Experts of a small language model.
Size: 13 layers, width 256, vocabulary 16384, 42.7M parameters.
Experts: 64 experts in each of 13 layers, 48 SwiGLU neurons an expert, 8 picks a token, a softmax router.
Below are experts of layer 7 (counted from 0) of a mixture-of-experts language model. Rows are named router (the router's row for the expert), gate (a neuron's input weights, with its number), up (a neuron's input weights, with its number) and show model dimensions 0-127. Each number is 50 + 12 x the weight over its row's rms, rounded and kept within 0 to 99.
Before each expert's rows: "mostly gets" lists some tokens that are sent to it at least half of the time. This comes from a sample of Wikipedia text that the model never trained on.

# expert 4
mostly gets: " the", "The", " The", "American", " States", " largest"
router:51 63 35 42 35 48 21 63 60 67 45 32 48 60 39 66 40 53 47 66 58 72 44 46 61 55 45 31 58 51 55 40 43 57 42 32 53 60 50 32 61 78 59 49 54 81 52 64 75 42 35 47 70 56 57 33 29 46 59 43 60 68 44 70 42 52 52 34 52 51 73 43 61 45 61 54 52 25 60 46 55 70 36 68 26 68 61 59 57 53 64 23 45 63 50 41 81 50 73 77 33 52 72 53 31 41 49 46 38 43 44 64 76 61 29 27 47 50 71 55 67 45 45 53 50 67 62 55
gate0:49 55 40 58 38 45 30 14 66 39 51 52 62 35 50 54 66 48 77 63 50 52 43 55 53 48 60 47 65 67 28 44 19 57 39 42 44 50 66 42 47 46 62 33 59 60 53 51 63 56 58 60 71 62 48 48 45 47 62 45 47 74 25 32 49 39 58 30 66 40 50 53 70 62 45 60 57 60 45 49 39 37 49 56 46 31 67 55 43 47 59 50 59 39 54 28 65 78 57 61 37 77 58 58 30 62 50 58 54 40 55 51 61 56 44 36 55 47 30 45 39 55 43 82 52 64 56 28
up0:51 53 76 44 60 58 50 54 32 60 42 32 49 69 71 43 34 44 29 49 58 62 52 52 56 55 36 40 57 58 62 40 24 54 66 28 55 48 39 42 71 66 59 65 71 58 56 45 62 25 45 45 51 45 65 51 53 58 58 39 56 68 53 71 55 60 39 71 31 54 32 48 38 31 40 55 35 63 26 43 85 79 38 51 38 65 48 36 67 49 49 51 35 50 45 67 48 42 25 44 34 56 51 47 50 54 67 50 60 51 51 48 65 67 57 61 47 33 39 59 52 49 46 70 46 50 37 42
gate1:48 69 42 31 63 47 35 50 55 67 35 50 51 42 60 56 57 67 38 47 70 59 45 33 61 63 39 58 37 63 60 56 39 63 69 67 52 47 42 52 60 48 66 37 35 56 64 51 53 24 55 49 41 39 38 77 54 37 37 60 64 41 53 32 45 37 24 57 66 55 59 34 56 79 51 54 64 45 46 44 28 39 44 43 32 54 69 52 52 67 42 56 58 49 54 21 58 56 75 54 36 42 50 49 41 42 50 63 41 49 60 55 52 38 48 34 57 69 40 33 60 41 50 49 45 57 55 83
up1:50 67 42 51 56 41 60 54 40 53 70 43 30 41 30 49 54 33 44 44 38 67 51 54 60 33 46 48 43 46 37 37 30 59 42 53 51 30 43 36 69 32 51 27 71 42 52 57 37 49 59 48 41 37 47 36 40 82 76 63 66 35 56 45 51 31 55 36 46 66 29 65 57 57 58 55 33 51 53 64 63 66 67 44 71 59 67 41 50 62 44 57 37 54 51 52 42 39 27 57 49 59 37 50 38 60 53 48 45 56 47 43 52 42 44 43 65 49 37 53 38 76 59 59 42 48 42 60
gate2:35 34 52 67 51 37 52 49 55 46 55 53 58 41 58 52 51 31 63 52 43 57 54 34 46 73 46 45 52 38 47 50 45 39 45 46 57 53 52 62 51 33 38 81 64 46 56 57 65 39 53 45 45 45 53 63 54 42 40 56 44 48 45 39 50 61 54 61 52 75 72 63 52 63 46 45 49 55 73 36 64 55 53 37 66 49 55 55 09 73 65 43 34 58 51 55 60 34 63 64 37 09 49 63 64 49 54 55 60 55 49 54 43 49 54 63 45 25 37 47 72 45 58 56 49 43 65 53
up2:48 69 47 53 55 67 64 44 57 78 49 56 52 54 45 60 51 67 85 60 69 58 56 37 61 30 54 56 80 62 57 65 25 45 66 43 50 27 56 45 36 78 63 53 50 56 58 71 49 40 39 47 60 52 78 52 44 49 52 72 61 46 61 57 32 52 44 38 39 61 67 30 45 38 65 49 42 49 52 57 37 62 50 61 39 52 52 50 38 48 55 41 31 55 39 52 70 53 59 35 54 45 42 49 43 45 71 53 62 44 36 43 36 55 56 50 54 63 50 41 50 50 48 44 46 40 39 47
gate3:54 53 68 55 51 50 47 56 47 73 42 39 36 60 35 54 38 48 56 50 48 24 62 49 58 33 65 41 70 53 46 44 36 42 38 43 48 59 61 43 40 62 42 61 61 74 63 44 54 37 42 59 48 62 33 37 66 58 42 83 50 56 58 54 41 37 45 35 42 68 34 59 51 57 45 48 55 60 46 62 38 81 40 62 75 47 60 67 24 38 51 62 44 29 44 49 78 38 53 59 24 55 35 41 29 54 38 41 54 53 54 48 45 36 42 48 44 48 54 67 42 37 56 64 39 54 54 54
up3:77 52 51 43 58 60 28 54 53 41 50 56 44 34 36 35 33 49 55 53 31 55 48 52 37 71 54 26 62 40 48 45 48 47 32 33 67 46 54 41 83 64 53 37 43 69 34 37 55 40 33 56 66 63 52 68 53 55 29 45 38 27 42 41 22 49 55 53 52 63 39 59 42 68 40 39 44 45 32 45 39 58 76 49 49 42 55 60 46 40 35 37 36 84 41 50 56 59 42 68 47 33 58 47 50 47 44 53 53 37 43 45 47 41 41 34 50 50 61 48 38 73 31 68 42 58 45 77
gate4:54 44 39 55 42 42 40 39 48 62 62 74 56 72 49 73 43 41 36 61 62 41 12 71 49 59 50 30 46 52 74 62 52 39 55 67 31 53 31 58 28 54 53 51 58 48 64 51 49 33 68 42 42 57 50 43 39 49 55 34 47 55 59 49 74 42 47 61 28 69 60 40 35 49 68 29 42 43 60 53 62 60 34 44 41 51 53 53 56 35 43 51 34 42 53 70 60 48 64 53 35 49 50 36 64 50 46 54 35 52 64 55 70 47 39 41 55 63 52 46 46 56 53 44 37 52 44 77
up4:50 29 52 59 38 61 73 50 48 52 62 38 42 58 48 69 55 57 32 60 45 64 42 56 23 43 71 49 51 47 44 41 62 56 26 62 48 41 42 59 67 50 71 70 45 73 43 40 63 50 56 52 56 43 61 41 28 38 64 53 24 77 41 61 59 49 38 46 42 52 29 37 54 60 59 49 56 54 44 48 49 58 43 56 60 50 42 59 65 40 38 35 39 47 38 44 28 41 40 58 65 53 71 63 81 66 64 50 51 38 60 65 61 56 42 40 49 41 45 38 29 54 59 51 24 44 64 51
gate5:44 45 64 43 52 82 52 46 57 27 18 48 57 41 42 54 21 44 36 62 57 55 46 52 54 57 47 70 41 51 74 29 37 68 31 40 44 40 64 56 52 78 56 69 36 48 44 21 39 39 52 60 41 52 36 34 48 66 72 47 67 40 53 56 39 71 50 71 57 47 57 61 69 43 54 58 58 49 57 62 59 54 62 26 54 34 30 51 61 57 48 50 46 35 58 66 57 47 56 50 52 42 59 32 26 55 51 49 36 49 48 31 44 39 19 29 56 46 44 69 47 51 66 49 50 74 64 58
up5:59 69 45 51 43 33 28 39 60 47 69 39 68 57 66 75 44 55 54 40 57 61 50 38 78 53 57 38 44 32 38 48 62 38 52 59 69 59 57 62 43 48 35 53 69 31 48 55 59 39 61 63 45 72 57 71 28 35 58 88 45 52 44 64 58 83 53 39 50 49 41 46 48 49 45 58 62 55 49 66 65 56 56 42 58 66 35 42 50 59 53 34 47 38 47 47 46 76 54 61 74 21 64 28 34 56 55 57 40 73 45 46 44 43 51 57 49 69 49 61 49 58 61 32 47 63 47 47
gate6:85 30 33 47 60 47 28 43 69 62 59 67 53 53 46 67 45 47 38 32 46 45 49 61 73 50 42 64 44 54 60 58 50 33 49 46 39 42 55 44 49 30 64 41 73 49 52 44 62 51 44 40 48 58 39 57 52 60 32 37 47 49 36 72 49 64 30 32 49 61 59 66 46 61 50 71 49 35 39 54 48 66 40 47 36 43 61 52 68 41 51 31 76 66 47 33 62 47 61 69 34 59 52 49 42 62 56 51 53 47 43 41 60 45 54 47 63 71 55 69 45 57 53 66 66 55 49 41
up6:64 47 66 50 31 20 30 56 61 59 22 42 63 44 47 47 35 37 55 41 30 36 63 39 37 32 44 62 72 44 58 72 43 31 48 34 48 36 23 38 48 52 33 55 54 58 38 42 64 53 38 64 44 42 42 63 57 53 37 57 40 47 41 57 34 57 58 52 41 49 67 51 67 51 46 44 56 47 31 54 57 50 29 52 39 39 27 33 40 58 60 36 69 24 63 58 45 69 29 29 55 32 49 71 41 58 32 66 39 58 35 64 41 69 72 37 66 35 33 53 61 49 39 44 57 47 37 61
gate7:79 52 31 47 56 63 50 53 56 50 49 44 62 61 63 43 57 48 50 45 52 51 41 76 45 64 53 52 52 46 40 44 55 38 68 54 74 37 36 42 47 45 54 24 55 52 60 31 62 42 52 53 47 67 61 54 47 20 59 63 58 70 58 63 41 42 37 55 45 57 51 41 83 35 55 53 39 17 76 57 56 51 56 57 47 73 58 48 32 48 65 51 32 53 56 50 56 41 57 52 48 55 70 41 64 48 74 43 54 46 68 57 42 58 42 36 60 49 79 45 29 39 60 45 40 42 59 43
up7:49 75 52 55 63 35 34 45 35 65 45 57 49 55 45 50 49 49 36 37 40 31 60 27 28 33 45 43 48 41 47 48 52 58 48 48 48 54 32 52 64 47 33 61 44 73 70 50 35 45 47 47 61 61 54 40 73 41 41 44 67 38 49 27 53 57 31 39 50 53 52 42 60 51 38 67 47 94 43 41 46 56 65 42 34 40 54 48 46 41 40 54 70 60 58 68 64 47 43 46 47 52 67 54 63 67 44 48 72 64 46 51 66 60 51 27 37 58 30 50 41 50 56 77 24 58 46 40
gate8:51 57 57 33 29 73 55 69 47 63 30 41 37 57 38 73 35 56 38 38 65 54 34 30 36 63 38 48 30 56 63 76 16 58 62 74 48 64 30 46 53 51 45 64 50 60 47 46 56 37 33 43 45 50 46 59 54 59 47 63 56 49 37 69 60 37 64 72 63 44 73 55 59 46 44 47 59 47 59 62 67 71 40 58 49 51 38 56 47 49 50 67 39 80 65 46 55 77 50 47 53 54 59 44 46 59 64 57 50 45 65 49 60 28 52 52 51 52 37 52 68 43 50 53 41 60 64 70
up8:46 42 29 54 45 29 61 45 63 57 74 51 40 45 74 40 60 38 27 53 52 59 52 33 63 56 35 53 32 44 36 48 41 61 55 40 42 49 24 64 30 52 66 49 62 41 61 38 57 47 57 42 69 54 68 48 59 45 54 46 51 49 60 42 46 54 47 44 46 63 54 62 54 69 58 41 52 15 59 47 40 44 63 53 52 48 38 54 66 63 55 53 59 39 49 71 52 36 59 39 49 40 75 42 58 50 57 54 71 58 54 49 54 50 50 65 76 43 59 44 50 65 62 67 71 47 35 53
gate9:66 45 53 70 63 88 48 55 47 53 57 46 34 58 47 63 44 60 40 72 42 74 35 46 61 39 42 24 51 58 44 47 36 66 29 38 45 70 66 37 54 52 74 52 47 65 59 62 62 54 35 52 77 46 56 56 46 48 65 31 25 51 63 50 47 26 52 56 47 51 64 62 57 33 65 40 53 53 82 62 36 46 55 52 51 41 48 46 44 28 39 51 66 71 42 65 70 46 45 37 45 51 71 68 64 42 46 68 53 51 53 49 43 62 58 50 65 52 36 68 37 46 48 47 53 60 43 55
up9:44 55 53 44 51 33 42 46 50 49 48 38 67 33 48 46 46 56 34 43 56 45 59 59 51 54 35 64 44 54 51 70 35 70 47 62 48 55 54 44 55 44 58 45 55 37 27 24 64 52 53 62 44 57 67 53 51 48 73 58 70 58 66 34 36 44 55 48 40 50 57 53 52 40 61 57 48 47 49 55 32 45 66 71 56 42 32 76 58 32 36 49 50 48 54 54 43 48 41 38 49 44 54 63 73 53 78 29 22 42 36 50 56 54 45 40 42 66 48 55 59 59 50 44 59 47 50 45
gate10:49 26 44 42 33 74 48 73 77 52 57 38 21 70 53 64 37 56 47 74 53 56 50 71 56 55 51 35 36 57 47 33 53 60 50 33 73 41 33 53 30 49 60 65 56 56 43 60 77 37 51 39 68 29 58 30 68 50 57 56 49 70 46 75 40 49 53 62 64 37 54 51 50 49 48 68 62 37 52 61 61 55 57 38 31 65 57 41 53 73 39 30 36 48 47 49 57 62 46 47 44 58 41 46 54 63 61 36 51 68 35 70 44 42 43 36 71 79 44 58 68 67 42 38 64 51 71 53
up10:60 68 45 52 34 60 46 42 63 42 26 38 66 43 34 33 64 40 53 61 40 54 58 58 60 39 47 68 36 59 46 27 48 39 68 14 50 55 43 49 72 57 58 49 36 53 49 93 84 55 43 55 45 55 52 47 56 49 58 52 24 40 64 52 49 47 60 54 23 52 45 53 45 58 58 65 52 38 22 38 52 47 27 36 45 35 63 51 51 67 47 51 50 55 51 44 33 41 38 49 43 58 40 42 34 47 56 52 50 43 52 46 49 39 60 49 44 72 54 69 44 51 66 66 27 37 38 40
gate11:55 53 48 58 61 43 38 47 66 33 68 61 61 15 37 26 17 47 71 49 52 38 35 67 52 53 51 77 57 74 74 47 50 45 65 65 63 58 45 40 28 61 34 36 32 53 45 40 65 36 53 60 55 31 66 52 77 65 47 32 25 31 40 43 42 64 52 62 59 51 60 59 48 56 74 34 67 38 62 45 55 28 41 52 44 53 44 61 60 54 37 66 49 38 26 36 62 52 49 42 34 56 48 34 64 39 34 47 30 41 43 65 50 37 50 56 56 60 37 48 37 63 52 43 50 51 69 22
up11:47 52 67 62 71 45 45 49 53 63 66 38 69 68 50 56 40 31 68 31 56 58 49 41 44 45 50 45 40 41 49 43 49 38 55 44 43 50 54 37 43 44 16 64 40 33 46 49 57 63 38 43 40 35 55 47 44 43 51 43 56 48 20 39 38 47 65 54 51 52 46 30 38 53 52 39 65 62 56 71 43 52 37 42 59 59 59 59 45 63 35 61 33 49 78 55 41 53 49 52 50 66 56 68 46 54 53 59 57 72 55 38 53 71 52 56 66 42 60 56 63 62 40 50 53 38 46 63
gate12:48 57 72 37 47 60 36 58 56 61 35 32 46 58 39 45 52 58 52 40 64 47 38 39 49 32 68 29 48 64 76 67 39 38 63 42 40 59 37 43 50 48 48 45 55 85 52 61 67 49 60 42 57 50 63 34 36 37 46 59 44 63 49 36 55 67 31 65 65 53 45 53 64 37 44 39 42 44 60 25 32 71 52 51 39 31 54 68 62 40 61 58 56 64 41 41 60 32 65 74 46 67 74 70 55 66 42 39 47 44 41 53 60 63 51 45 55 46 52 70 45 56 48 71 32 68 47 38
up12:66 53 49 63 35 49 49 37 43 57 51 38 26 47 43 49 77 57 25 60 45 56 50 45 41 50 52 62 49 74 69 35 44 45 43 44 53 33 60 53 42 46 36 62 54 39 67 46 40 75 40 54 82 57 61 57 20 44 47 48 33 57 30 61 72 53 46 55 55 68 38 43 47 60 37 26 45 23 45 53 38 44 56 55 51 51 32 47 46 51 61 45 60 58 49 55 42 54 32 41 30 41 47 48 53 48 55 48 35 55 41 63 66 39 50 53 68 37 64 54 70 62 43 38 46 32 67 25
gate13:67 59 43 38 48 44 40 50 52 66 36 23 54 42 37 65 56 37 44 42 56 70 48 46 40 61 58 29 34 43 43 60 48 46 47 53 37 44 45 37 39 41 38 61 45 55 48 68 54 46 43 33 64 53 58 61 32 44 35 74 69 45 66 34 37 49 46 27 49 39 65 48 43 49 47 44 26 39 41 46 62 57 54 37 31 69 55 43 51 53 59 44 45 45 65 33 58 53 43 63 43 61 53 62 60 46 63 51 39 54 55 78 57 70 54 59 65 39 60 40 22 44 53 37 76 61 53 35
up13:72 77 41 40 38 58 60 48 53 39 55 55 26 49 70 37 33 32 51 39 61 38 50 54 42 47 39 54 55 50 38 47 27 50 44 58 73 29 37 66 55 44 33 45 42 46 33 35 66 61 59 52 62 72 57 40 54 73 37 40 48 38 41 36 70 43 40 48 38 68 58 54 27 43 65 60 48 40 54 41 37 60 40 60 65 43 65 45 63 44 56 55 72 64 53 36 52 40 48 54 53 49 65 33 45 36 65 49 65 52 37 45 59 57 62 56 53 32 57 53 64 44 70 61 33 44 41 61
gate14:55 50 55 36 28 38 59 49 71 71 41 53 57 60 60 39 29 58 65 54 43 41 44 51 74 55 38 58 50 49 43 39 51 54 59 36 55 60 65 46 60 56 37 46 43 49 37 62 59 45 45 58 41 70 61 46 42 62 49 45 49 44 53 54 55 55 59 49 76 33 59 42 30 39 55 43 67 65 63 64 49 75 40 64 39 63 43 53 65 45 51 29 51 51 55 71 71 32 73 49 64 36 52 49 75 55 57 42 50 48 47 56 63 69 55 26 41 58 60 48 62 29 63 42 54 76 58 52
up14:49 44 29 49 49 59 33 42 61 37 40 41 52 63 52 49 48 28 61 49 58 62 41 51 50 47 51 37 50 45 55 57 50 53 43 51 40 56 42 62 57 62 46 73 48 57 49 62 74 68 62 33 76 61 53 54 53 42 67 55 57 43 59 53 48 43 67 46 58 44 38 58 68 38 40 45 54 46 53 44 61 72 60 27 53 56 32 51 53 36 55 31 29 46 30 48 49 40 43 64 57 55 22 51 33 37 52 27 55 57 63 71 46 63 57 55 70 73 47 61 64 61 45 71 57 42 55 68
gate15:49 43 62 44 45 61 62 61 42 55 31 46 65 63 56 39 60 66 46 43 72 28 55 61 61 41 31 38 65 58 52 55 71 52 56 22 38 48 40 49 52 71 68 37 36 65 46 52 46 50 50 28 25 55 63 40 37 39 37 46 48 56 55 62 39 77 42 45 72 80 44 57 70 45 43 47 45 36 36 43 33 38 45 60 46 51 48 43 43 51 55 63 66 60 42 61 59 47 28 49 58 51 70 44 32 28 26 65 60 29 53 55 58 39 52 30 42 29 38 43 58 63 26 81 49 49 64 46
up15:42 48 61 26 36 50 40 59 31 43 45 47 47 58 58 68 47 67 47 39 63 61 59 72 42 49 46 48 39 47 41 33 22 34 61 52 54 38 73 79 57 77 48 45 42 65 53 39 56 64 50 57 27 58 43 63 58 50 29 41 45 51 40 55 57 47 32 47 43 55 44 32 61 51 39 66 59 30 45 49 48 57 61 53 41 62 36 36 33 51 32 37 74 44 52 45 45 43 46 28 61 48 58 59 30 35 64 48 50 52 47 60 53 20 32 40 51 45 63 54 71 38 49 50 69 25 37 63
gate16:29 44 55 76 41 45 62 36 42 54 32 41 61 57 55 52 40 63 53 41 37 64 42 40 33 68 49 41 71 48 44 61 69 50 31 45 72 56 56 67 55 55 52 61 75 52 50 57 51 27 50 50 45 41 54 62 41 34 67 42 49 46 25 50 45 54 44 68 70 38 57 55 57 62 50 49 58 55 82 31 49 46 62 56 48 50 39 54 35 40 41 32 28 57 47 62 68 42 63 49 54 62 51 64 43 71 64 69 60 46 50 50 59 41 42 26 43 47 51 65 53 51 44 56 45 40 44 65
up16:62 41 62 66 15 50 55 52 35 47 48 38 34 72 34 33 56 41 59 50 63 68 48 51 57 48 61 57 53 59 48 39 57 53 31 34 41 59 63 46 42 47 55 36 35 42 60 43 52 47 44 42 46 61 26 44 38 24 48 29 51 42 43 56 50 48 63 51 33 50 62 52 51 39 59 68 49 53 44 59 39 57 58 57 49 51 52 43 55 29 41 53 42 74 42 36 52 42 32 55 32 45 50 13 68 42 55 41 41 52 54 32 56 29 43 39 51 53 46 49 26 65 51 40 55 51 44 33
gate17:57 52 52 57 34 61 39 46 57 44 60 41 35 46 66 46 30 51 62 39 59 35 57 59 70 42 58 37 49 48 57 42 57 52 62 38 60 60 57 62 40 57 63 55 42 49 56 44 54 65 57 43 53 50 37 30 41 27 29 59 54 50 29 41 55 46 46 52 47 67 57 50 58 56 42 38 46 38 60 61 57 62 43 44 44 49 52 38 57 52 71 57 50 60 63 61 56 58 62 53 41 39 65 45 14 77 65 35 47 62 80 52 60 61 60 66 49 29 40 32 65 54 64 48 45 45 53 59
up17:80 41 42 28 53 34 48 66 37 47 49 55 40 33 35 64 60 61 36 40 55 48 53 63 43 71 38 34 56 45 57 54 57 55 39 38 48 50 25 47 48 53 50 28 60 47 18 55 47 44 36 36 60 57 42 68 46 55 47 31 43 62 31 44 49 53 51 44 41 53 42 50 52 41 29 45 36 53 41 69 73 57 41 71 33 46 49 58 50 44 70 30 67 56 53 39 56 73 67 75 58 50 47 44 45 50 35 63 49 54 58 61 40 70 54 54 57 63 52 54 56 49 49 48 62 58 47 28
gate18:49 36 43 74 41 38 62 70 26 79 62 40 43 61 64 65 47 40 32 46 54 63 73 19 57 44 26 43 64 46 42 48 44 50 63 41 45 36 49 57 64 60 43 34 52 37 40 62 25 47 63 37 53 61 54 59 41 80 68 48 52 67 31 53 48 62 47 41 51 51 50 47 32 43 62 50 75 52 53 53 56 53 67 49 67 28 50 53 71 68 40 59 60 60 39 46 33 35 48 63 40 48 59 60 52 35 28 34 34 53 50 53 37 40 51 61 62 63 34 48 57 56 58 31 65 48 52 43
up18:74 53 67 64 49 30 48 47 74 39 79 64 70 57 46 53 54 41 35 20 39 54 69 39 57 39 59 41 54 56 53 67 64 71 36 57 50 66 45 57 52 53 39 36 48 62 31 46 59 39 62 54 58 54 49 44 56 22 65 45 28 71 44 59 44 31 32 53 54 64 47 45 50 69 68 51 32 49 58 48 46 42 33 40 35 73 46 56 61 32 59 41 62 48 48 60 37 65 51 54 69 63 47 55 59 67 54 49 42 56 44 66 35 59 68 40 38 45 44 48 51 67 29 37 61 33 40 51
gate19:52 30 32 50 57 75 49 43 46 66 48 42 56 42 56 47 49 55 89 74 54 56 49 66 49 67 39 55 43 60 39 55 72 46 57 42 58 49 40 55 46 26 62 45 70 62 64 66 55 61 45 45 56 34 42 38 30 63 40 40 57 71 54 60 45 52 62 32 45 57 44 51 68 70 55 52 68 30 58 55 51 35 35 43 52 49 46 43 61 66 47 68 61 35 34 59 63 49 45 55 52 32 33 45 24 26 40 63 46 64 42 64 71 61 74 46 54 43 49 41 42 40 69 46 67 81 44 52
up19:55 64 84 44 29 52 66 58 41 37 51 52 55 45 51 66 59 48 15 57 60 52 47 34 43 41 50 65 70 80 45 56 68 55 39 37 42 44 51 54 65 56 79 28 31 55 52 59 43 59 75 57 52 45 22 59 48 36 54 50 41 65 45 51 22 54 57 46 55 49 42 52 30 41 80 68 47 47 44 69 60 48 56 30 40 41 36 42 66 55 52 64 42 58 68 51 42 51 71 36 53 35 61 50 43 53 63 31 51 43 65 66 41 59 71 60 62 54 71 60 37 45 55 78 55 47 27 43
gate20:44 66 51 28 46 49 47 66 51 45 49 54 62 59 35 28 46 67 49 71 45 46 50 21 71 33 47 46 55 46 43 62 59 56 46 07 50 54 25 70 31 47 48 66 43 47 34 56 62 40 36 55 42 53 50 51 46 42 65 62 42 36 53 68 36 66 47 48 42 75 50 50 47 37 66 14 52 48 52 64 51 16 53 36 63 39 31 51 60 84 61 58 53 46 52 52 37 36 57 47 46 58 44 58 29 34 40 59 53 53 35 36 43 54 42 43 72 44 37 49 57 45 41 38 47 46 29 56
up20:58 72 65 78 39 41 52 52 85 39 56 56 57 64 33 61 33 59 64 61 44 49 42 44 43 54 55 50 66 49 47 54 22 59 38 41 55 58 56 39 63 61 45 24 45 55 58 40 63 47 40 66 70 68 53 64 43 37 35 46 52 51 56 33 37 55 52 39 43 54 64 53 48 38 50 52 45 76 51 66 44 58 42 38 62 51 20 49 38 45 43 29 50 46 34 60 60 51 42 76 52 49 37 40 43 45 61 51 60 51 52 52 54 64 45 25 52 48 46 66 43 59 46 54 42 59 55 56
gate21:32 49 41 61 34 51 56 65 39 42 63 51 39 52 24 61 60 44 64 66 54 59 39 54 54 45 72 44 48 50 51 53 46 59 49 60 57 50 78 42 38 36 56 52 47 68 49 47 79 53 44 51 50 77 36 29 46 68 68 38 45 56 13 33 61 58 50 39 38 43 45 37 50 45 56 45 51 30 40 52 57 54 52 77 35 52 60 55 48 36 66 36 44 38 69 49 47 48 68 67 52 36 71 44 61 55 57 32 59 44 57 63 52 56 53 56 59 46 48 67 58 43 57 70 45 71 48 72
up21:58 50 53 42 49 22 47 66 42 41 52 36 56 39 48 44 40 36 43 54 54 67 46 74 46 55 42 64 68 54 62 33 47 51 53 61 44 65 32 33 50 21 59 38 46 44 52 47 15 46 46 49 67 77 63 45 37 47 56 48 39 40 67 59 47 46 62 53 56 73 73 37 35 41 46 51 36 46 58 66 53 38 33 63 43 75 34 63 62 38 55 58 44 62 48 42 31 61 42 60 46 61 77 49 30 59 55 70 65 62 70 40 54 43 44 57 59 54 65 39 35 64 53 66 61 42 50 41
gate22:45 54 57 47 27 37 56 64 45 36 84 56 63 61 46 58 45 44 52 51 58 65 62 58 65 33 59 50 70 48 57 52 22 61 37 22 47 56 51 41 63 58 40 43 49 37 66 25 43 44 48 52 42 78 39 40 43 36 58 35 63 49 23 54 53 47 38 42 39 52 60 54 42 44 52 53 73 38 41 66 68 37 61 57 58 58 51 67 47 56 64 39 51 76 33 31 44 35 42 62 46 31 72 33 53 64 33 56 50 44 57 44 45 67 46 42 72 23 51 53 64 40 47 50 53 42 53 40
up22:50 32 47 47 64 55 65 61 49 43 66 35 52 25 44 62 44 62 29 23 58 61 54 72 47 46 65 55 43 55 37 54 44 39 32 53 66 19 44 55 45 50 62 65 35 34 54 56 49 38 42 66 53 50 39 40 48 64 34 45 53 48 52 49 57 36 56 48 52 56 48 32 54 51 62 36 30 25 53 76 49 45 58 42 64 49 55 41 64 47 31 50 41 70 75 45 45 52 37 52 38 51 59 32 85 43 26 49 63 41 52 59 54 40 43 17 61 55 53 49 32 49 49 39 47 37 45 70
gate23:40 58 41 28 53 59 59 24 39 63 46 34 51 46 33 29 37 31 66 48 53 65 57 59 51 48 55 49 53 41 58 46 40 50 42 55 40 43 42 35 60 63 48 46 50 48 40 64 48 55 35 47 57 60 67 54 53 61 59 44 35 63 50 61 65 41 44 39 55 48 82 54 29 43 49 44 55 84 42 46 49 56 58 47 57 63 56 56 58 69 59 44 39 45 36 40 51 62 37 41 60 37 50 60 43 54 47 37 58 60 74 56 58 60 49 39 63 45 55 51 57 53 37 62 36 67 41 54
up23:37 53 51 47 47 65 75 59 60 42 28 62 51 55 30 41 60 56 52 66 50 38 75 50 48 66 41 62 34 37 52 23 44 41 67 60 62 60 43 43 47 80 44 69 40 39 32 44 56 61 56 32 31 50 56 53 37 49 38 36 52 66 36 55 49 49 57 49 49 43 41 55 71 56 84 55 61 40 48 57 55 62 38 59 49 41 56 36 32 44 78 60 44 66 43 43 30 45 39 54 61 37 48 75 49 53 64 51 34 37 50 66 41 65 34 49 49 45 58 59 50 26 44 49 69 64 44 57
gate24:29 56 30 51 40 32 30 58 60 63 67 38 48 64 56 50 36 66 51 43 46 42 49 34 48 52 62 47 46 57 48 43 59 57 32 51 45 57 53 74 30 66 56 40 44 23 57 59 29 30 45 58 18 47 73 41 65 60 60 40 32 34 65 35 49 37 57 56 49 56 48 59 72 53 24 60 79 81 77 66 45 59 56 45 51 44 49 56 37 56 53 43 23 38 52 41 49 41 47 48 52 53 38 33 68 51 53 50 47 68 43 58 50 23 35 47 38 41 42 51 71 57 40 46 62 69 74 37
up24:30 46 58 62 47 50 49 35 52 40 52 66 40 60 53 52 63 42 07 50 34 54 44 56 56 40 66 50 55 49 70 58 47 59 49 33 54 41 62 28 55 59 44 46 51 45 39 51 62 47 72 52 62 56 66 59 42 44 65 46 63 68 55 46 79 59 50 52 49 55 45 40 69 53 48 89 59 47 55 68 58 67 36 44 67 53 54 53 59 37 46 78 40 58 65 43 42 37 59 38 35 54 43 45 61 54 60 52 34 46 38 37 37 38 57 33 55 39 74 39 54 57 72 48 32 66 72 36
gate25:48 56 35 50 74 57 44 67 54 48 48 29 45 47 40 51 64 49 49 50 41 57 49 65 49 54 56 44 44 29 37 51 57 52 67 61 48 50 29 53 59 52 48 59 48 46 53 48 59 45 65 37 71 62 42 37 43 52 51 56 49 73 41 41 40 39 60 46 60 51 50 61 50 53 48 35 36 21 51 33 45 52 49 47 44 39 78 41 56 25 62 48 47 53 65 38 37 65 63 39 52 27 64 63 59 31 58 45 39 66 40 70 51 33 46 50 66 40 38 35 48 43 35 45 37 16 64 38
up25:39 53 26 51 39 45 46 57 28 44 29 66 55 26 43 54 58 39 41 39 30 59 61 56 44 48 50 31 68 52 55 44 61 56 38 22 53 62 60 51 58 39 43 56 40 64 52 71 38 57 43 51 47 41 73 49 58 41 67 50 73 54 18 51 42 72 43 30 36 62 38 64 71 47 39 65 50 53 58 50 59 54 49 60 64 42 66 69 52 42 68 21 62 51 62 49 64 61 53 74 42 68 49 62 42 62 25 19 53 51 42 46 62 48 55 56 37 50 33 58 46 30 56 52 40 43 29 45
gate26:57 34 43 57 57 23 39 65 34 40 43 38 60 61 48 67 45 57 57 62 64 80 68 47 41 39 30 37 41 59 52 57 43 41 63 34 65 71 34 57 59 29 42 55 54 60 50 48 40 35 49 48 42 58 51 49 54 33 72 45 44 56 54 43 41 74 37 47 46 40 38 66 55 50 42 52 60 49 28 55 41 32 72 62 51 34 51 69 67 34 59 44 50 48 31 43 64 56 40 25 50 71 63 39 41 44 38 54 38 48 60 55 53 48 58 55 61 46 75 51 50 48 64 48 90 29 39 56
up26:28 62 56 68 59 44 64 49 53 73 41 48 53 49 37 41 50 15 53 50 54 47 52 55 47 39 55 72 55 49 53 49 68 53 30 58 50 46 33 49 48 56 54 56 71 43 33 56 41 37 48 44 68 29 58 47 44 56 38 65 40 52 64 57 77 65 36 27 51 50 62 78 32 52 58 71 49 37 55 36 52 53 53 32 55 55 51 40 57 49 36 46 34 38 54 85 30 43 39 67 56 41 62 58 50 37 27 59 37 43 48 59 53 45 60 47 59 43 67 36 37 50 62 51 47 54 66 65